python train.py --n_layer=11 --d_model=256 --n_experts=128 --experts_per_token=4 --d_expert=64 --d_shared_expert=256 --activation="relu" --moe_layers=[1, 2, 3, 4, 5, 6, 7, 8, 9, 10] --router_score="softmax" --normalize_top_k=true --routed_scale=1.0 --balance_loss=0.0147 --balance_bias=false --router_z_loss=0.001 --router_bias=true --shared_expert_gate=true --init_std_router=0.0167 --lr_router=0.000816 --vocab_size=20039 --norm="rmsnorm" --norm_eps=1e-05 --tie_embeddings=false --optimizer="adamw" --lr=0.000675 --beta1=0.95 --beta2=0.99 --grad_clip=1.0 --batch_tokens=[32768, 65536, 131072] --seq_len=256 --train_tokens=368600000 --steps=5769 --dataset="wikipedia_en"
Below are experts of layer 7 (counted from 0) of a mixture-of-experts language model. Rows are named router (the router's row for the expert), up (a neuron's input weights, with its number) and show model dimensions 64-127. Each number is 500 + 25 x the weight over its row's rms, rounded and kept within 0 to 999. Numbers have three digits each.
After each expert's rows: a language model's description of what the expert responds to. This comes from a sample of Wikipedia text that the model never trained on.

# expert 35
router:528528526503437490471490460542475449503489493509531519516524485461492491489523514506526503454476508490475468479466510484476541498460509472501517517508475490528488539547501483474529541467486518
up0:519529496470492508492459470583508513511509536521516514469470487563560453510493485476482531498473505451499447532497488485502518487501518541475492498518529482483491498515525500492483543526501532
up1:531496463506473517519507521519500442501506457487488503521467511420483510469473530488518516523433508505460492484521482521517547496492495495517532470521537481497480482484483491455503510506528502
up2:521512492503502498511524530528483506500460480520488508490548481503484465475531487495522537549499476496447493502470529451528479449496519515518525492551498500481463496503478473500534475484530512
up3:489533494523470498519475503497501509474491513501466472503499503455491526481513527494504463492505476491504512497445526546498515546516515506474459467487501511557540452537523507495531467473448536
up4:489477496501511459528498504550522478518515487515531484526479507477516493495500554526504524464499536506514497458476505500502504504502489501522536457527495459507489520531493514502482524539482508
up5:505545514544480468473497546507481498495476546530518483518505475510512520518514489529530487486542521504518487547499486486504484480493475469504523544498491519463472529488482498490499491495504464
up6:488462522505531484511489451500496495502479451508541475557505467506479475510452463472486513499525513436460437463489468448493498502448501516493548471545461465467545502519480515489494483464476504
up7:532513544463498500499505489533492502521461502512490442498453491482496509496531503452522509542532507490498492524506510549526510537503474538528482504548489501486519527490508490509521504527522489
up8:548506508459485511466473498521513522578530490501520525507484497484464497495478513503492499514505548501545434466495499504519490492552495504499503500483565500478505527466515501543523471517517483
up9:508503517492493504529503521508477510470509494491493499518485514520481496487513499550511439501444523506484498483509499491497497496501512524482509526542504444498483521494463488475492502518486519
Description: Sentence-ending punctuation

# expert 3
router:536528534512524511476483458524477479517486493531505520554525463472471493472517504530488465483493529480483468537482496493476510515458546489525513524531481469478487517505484454484517520505486533
up0:533528542513449510510478501505478466473480547533550548490503518510472508515500510499500513483479487466456489461485495511501512491485513493505549512472462502519500486481501466492484477464547470
up1:567484464507508538541488484525491507500497516513487509481493465510484498471481495447487457511490503494525500483537478499518458526466470513507493483517505471507504542482488462520516480550484459
up2:501493518460520483507533512489492502497466469519522469466511510521492483472494495498504481492495492528490482472467494514499528529490464517533512581507430468521474515510520526503567527511526529
up3:501495511508475512508484464482482436518481504492515505517546490494488501533488499474529493523510512479489493436489440508483499473537468538525486514545498455505492543522547519478519481545451501
up4:503459498515543503508527486513491478497486519519478458501497505499480480498539451527457472488455538483472445526464459508509511511495498521473508488480489509531500519499535451478467528502463503
up5:530535520524498499512488469543470503487474556492462499528521502468513494491529504521448481503475495461508502499506509473467539497496509509498505493522481490513458489499470493494487468463510547
up6:526508541471499510482510519470481505497469505529482478559516484499526506467527451489455510487535536519520504478490495536473513467474495468512510519530484486454486491494532527472514486509479526
up7:466539490526516470465502482444533485458514518478530523482483517490474463496543511508499498489516516527476511481446528481502526461488497513520517463456517477523525458491537488496484490463518449
up8:551504525526509484553451486506492469522495516524502506509512516499495466492490543489466507513521522486480487483482500505457468477509517525448481481493513536505466485485483462516519470522493487
up9:474493481498488486486543508531537508540459553542489494507505487532459531502489528520492462513484511488510489466494497510453507487503471519493532488522496458572446509482510515468535513464479505
Description: Clause openers and first names

# expert 29
router:512522518521517530523471467524466484510484535511544525476515481473478479479506549498526525486486528480494499553477547503479518514465464485551518527538488487495505520501480483493512514526528530
up0:507471513482484524459500477506493492498508487524527525491505418452492487523543483474520486494467479503494498492506503541508497492498527494522549496510520509512520499503532442491522465442513555
up1:520530467497473492530517535496533521550472521530503553506509462502474464528512479543461483489485507490513442469542490466506522507516455481467538539472521495477483513481512497501501508473487533
up2:486514512531533494490473527495478501519477463522500500518490481486466519468516508536473480523492519488495474485502509488495471477498505510481485471544471533528506519491517559496511518466499546
up3:529498514562456525508491460468522479495460510436500523495510476495491526524476529483523480445518481522469538497510454431502513478496445531523530507517472512471497523539515488536521495524503503
up4:489507484506529515469503526490465511511460525511515514476534485471515517516491508489506526499473462510492533481483460501523493482542522489505481526525523451494457493484519514513463520476516506
up5:473527530468492476501519520532500518536541497525541555495471486478444429500512485520513458489541520529473532528512515526508527548524538457472503537491521460509499468522507516508531481496519503
up6:505489523567485514475448504523481482504503509511489472475529488432500512510497503506481478487491558502500499487461479514511501501519507501470494524501481497489484483531501503492495518503509503
up7:509471470491521538526474539502491475488491484506517505494528537494493521478500498519496469544467570503512541503492478500510495467509518448471496482511530468477491503526467473473494506486499547
up8:495489547510536498521468500484466471480503512506495474514504518448517502526470473464501466562529521503481491509499510501478504508496527490496529463479520491457440495481463480518514462464514485
up9:539486476558480536541522501499495446461475500530541477502514539485467527453485516459514503464496514511485512529475551482453534481528474469519481579463542485519491518520539470490538494526467472
Description: Words starting titles/cells

# expert 34
router:519518511524444518517480479548459474543472511515530517558527485507474499476522490515496484481490518470479490473479462475483541433474533509522512533528476475541494526529545483477515471541491520
up0:503526504556498481565519497497514482517535496495522512501488490536478533485484486526533480467473510510485470499496488487496533494492526509504465503492493523542532518505510512497486504560458467
up1:512524502506502530475497501460479480524511499456478493451479498520522523498515496491480519506495471484500486481496534449494514464519483555461495504482495431537515537524479539510472504497547478
up2:479497510491522525511496538501495481475464463508510510475543528503503507511467517513502458486472506481505481506508463499482514497533504471520511463524510478515485472494490463483515456515480491
up3:593511492509484494520472496524480490483525490503488480506474548460495525497537481504455489503520553500497419475535532458485520510501498482463496482486480531457484502519481504506474531516460489
up4:487514515495514514497483512495477504497486511520498544486529479460473514499529466486473484482505490503458494502478505488512501463531508478494511542529494487531502456540510453497482537461503499
up5:482500512504502471512498502521491527510452509463525471543512476493505485457523480514496548476490510456500481512472496460521556525511469457492524525533452469447508521490521479471521521519510538
up6:552482509506493509487538469538520471505503502512518508503549478467524507478472518445491499509510467472511487505467502475514500525486486465501497524485463457482506459520472494488482532498501514
up7:504445521546500493505494518502466476456507513478479452514503488496500501499545465513472491514472493490493459460480483502504507503491461537485513530483474494536479497477494507503484524505467505
up8:528520529483503442488513526484479489553489503516480555508531523509499469472505519536467476508525485515532530454486506505489510529505546517527514530516494496432481526533540500529534500506475514
up9:505515579496468482500510464522494472487443495471515540513502451495527514539516484515524490532499515495520469496559507553500533499504461502494506471496498472518501525476517521507544507457472502
Description: Name endings and the

# expert 54
router:534533528509499467520481466522474463504497565515531532456529473518508452463522484489517521490490521463467493539477531467475517545508543493537509540533476498488502535510488469500517533521490517
up0:503507510504488519535499456445535483480530499507495500479513515540506481526501487468506494484511499496486494545503495461470503513497497434503541506521504516506524480498485481451490491500541513
up1:505513529534508504513498483546500525512454547486496494527495507490482518487515484519465513501530516483459477505517500473464522510516443507508517507513482514471489496510461507457522523480479499
up2:504485543504511511508535495487493485512481497511536540523500514517502522514504489501491483507486447455483482509519518498494513514465508493522469487500502489500520492522493530493495512471495486
up3:485498509514488519485472494467511490467498517537455475499509497518504493482486506507514509483479537506508498446457489477520534479510511492506480489536535509521507515506497460471482490532521503
up4:494519499508499532552459466512519468513482448530446495460512462486524516523499551539499500505507496502494503491505478539509499490505473499513497517545474520546454499517555528454503511523542526
up5:566521479513486496519519496508444513510483514493491502537507494470509449503531464518518520502498523494491496513495519467446520538474473498488506523514452519485490507522534466541510513492494499
up6:514470511507512521558520480565543462504488506511487527493518497494481505508511490470453456514507509497470491493545500462497540495486445492476523489470470537474501460501527523503526543501501532
up7:493482498519520465511502509514468488520518509540512483549517510447533543533536490505514468472471507449474494484434498481502505503515522527466470523488467507483521545533481510523496499510488488
up8:485520525516475446513505500477483466462550514492518526491493460492493475500500512517475463501472492482511522479535500494479484525456465489511547494489515520508478508523511509503545513543499507
up9:463523449548483497524521476554517477469529536492530491468514468504519495495514538437489516489478511431509504501507540502483486503497503458523506504480509504469504479473486548465513457505483511
Description: List semicolons, Japanese text

# expert 52
router:520519516541519482478484491535472469508503483521505514546528479493490477489502479447456446483442503488476493533472497529469525471522504524524524514520488493515485531520530504475536551494498534
up0:509513536465514466490501515479473521513531522498489511560511520492470530469543523470457495502510496530521535551496482487506480467528477511474508509533541519490503464496496481508456518501460508
up1:507532534502519498509482515526508485520470504573490512479495499513474458466485496486461535474450491485461506501442493485467552454486532493460495495519526470535495479500498501531503496516507480
up2:486517581514541482552518438525527505492513495518485515476467513485487509508509510506480524451520511479493446512517518453485531481514538541502532525495539511508529529488471527526474550510470503
up3:516475477483509586441514542519522497490499516505516535458487486465471503513516497497422471472502501517499493481519492486500506504530526462500522542458528505515498480468492467514492492514506514
up4:499498538503509515518462487501498496490487498504540519475497473508474488532512488448477532493489497489488507553520497502478507452519505515473539554482486501551473496472539434517510480504489536
up5:485504492505492504498497495460453501547487518523525551506583497475486495490498456522495496533511525452481481475471471518432542516508500485462495494485494455522455495496473524538498554515464467
up6:532479521487475509540517509509524504540534513441490492461509451463519510501482475467489499474519497513505490499497490482483497510482506468467531527527472488477523518472486445489501509527483524
up7:491482531447505546504432474493492504565475484490521471496478477512509489516480541480451512528520497514533500543500503460543486512510489492511506513541489463488473473483448509521495462511504504
up8:502505549478495494479502487556491460562485522497504491523550487485508490482478485513530499473494514471454462501418483508482510503490484549559483491476520476489489525532467493506499510470482492
up9:504496474515508497496521504511498475480531503528516473520505494501478453511499504490489531500517471480541461478539522474452556514514488529516508497500490483501496523500494544496490493516484483
Description: Decade s and time words

# expert 5
router:527514512491481456494476459529472470477464499524523538499506490530511473480526484470542515487478539487476454435472575466486516484491528483532521527530482490464491495524527510482518510527498527
up0:507539538482483486513482546463484505519530538511524484468487476510482538492518447466486528514517512483513468540500515479492486495428478502422508485494530495494544504472484488485516497482504522
up1:496504528492497506495470482476480512511486508495523453505522518501519473546539466493530479499504534504500482494512497486501476448501470475485479475475502516411510466535512450510505480477435491
up2:547462512484498480524515538511487459507468444508510477498481490457472509544554486500497490504486528477524513491479511493478499510471480499501487497505508496456480497553494481495503518468485510
up3:519509496555491534477463441510449511528500484517498508479522547493458519508501499464456506522503563504493462555477523511529484509470542473485496529485517454524491532489485481520520539470557507
up4:516463556480546506482478531519494479494458533522499517517483477476494484509457454460492505519514540497509507484507526458525456516536445503497523505507501490517472510496507493517502510489494510
up5:525513497510521481560466510436520465510488507496522545461469464537474487526478451474469485487498495503474448461532494455499494446493545476456520495482462469480477501500485516513503514502522483
up6:503499542523509515521490470479494511563503469461452498505538522511494494503515540509492521508479457521514519482519488496493547538476450521470529489504495526489467521516485523477481493453476504
up7:493534528540486522537511496513497519480527510507528523497521502517483498520494497479516492493489496489486533490524491517531559480555493496498518467534546434502560479496506522481496475506534494
up8:497489490502465515526488531498533485451494528484569535467492505498453528494437485489514516505532499462495500497466501476498519464490501520534485482499505509458496503466500495527468531524508500
up9:500531530466550503493492497476489505492496519519520482514471487493499493438495486508486508536463486510479462497495458468504493509490514505508514519535476511526508477524486484471527479485467503
Description: Article-title closers, table cells

# expert 25
router:509510519506444512519459485522474492526470548519529519508539469458499469487507484454502528504478540491488482498483496516480520501519471492509513526535511469490485510507490496487503482500471517
up0:516565511485487458474524489540492494511445502481537554507519494477505485482503509492453520524460487503463449531506474478513509499535508501497487551518502488527502491490495488477477542510497538
up1:501524522471497467518492506497515510471478486544491483503528470417459461514589496435501540546461505502482487479464491511511506496521499478506475519522463482495488496475483521483484489497487531
up2:495480514502523517490507464531496448540517437504538495510506536488474499474492498473456456479489482482478495512509493514526512526562525468511487542503484485505510474488536466503557496543529547
up3:484481515500512518506513546497472537487499490529485499528523494473475499497498476496532493473508511521512482457511439499482516479505437481508512505476529511518503512487510540472475503481486502
up4:542514465544466509469507508545483476521509524542518455507498462463462468494496476428452506518495545467465524507450537462508515525541453516535530504508507465453503489516497458535477455483500512
up5:510523496468551495516481472502487468546468495540510520504502526517511463509518549492516464466472504484521485515468483510502546463481481496524555524556486490498512500503495529504521465518476496
up6:512519523508499470465489483505486494530499511512517523487537509494523489474514509486498490476430510480469467472519520502500516529455488524573508489516483466499488504527477509463481514477525486
up7:488518501434498502484431496513488533484520519491484533518502533505532493524486485517514528511497498473494534524472491498501526501506464521529489493464486500524532501464543482528490555487556494
up8:515511482490480524459537517519462511493502525483517531464516487501544495499538474498532519491487488540511493511500471470460472512559533467494502514482533523550500520506550470467531483483488499
up9:522478494534507515542492495551482493473492457502513537516474544434517507507494451507544509499490490519413488451515472490542522486475543520493506482499472516454510485480549532510516500483475546
Description: Table cell separators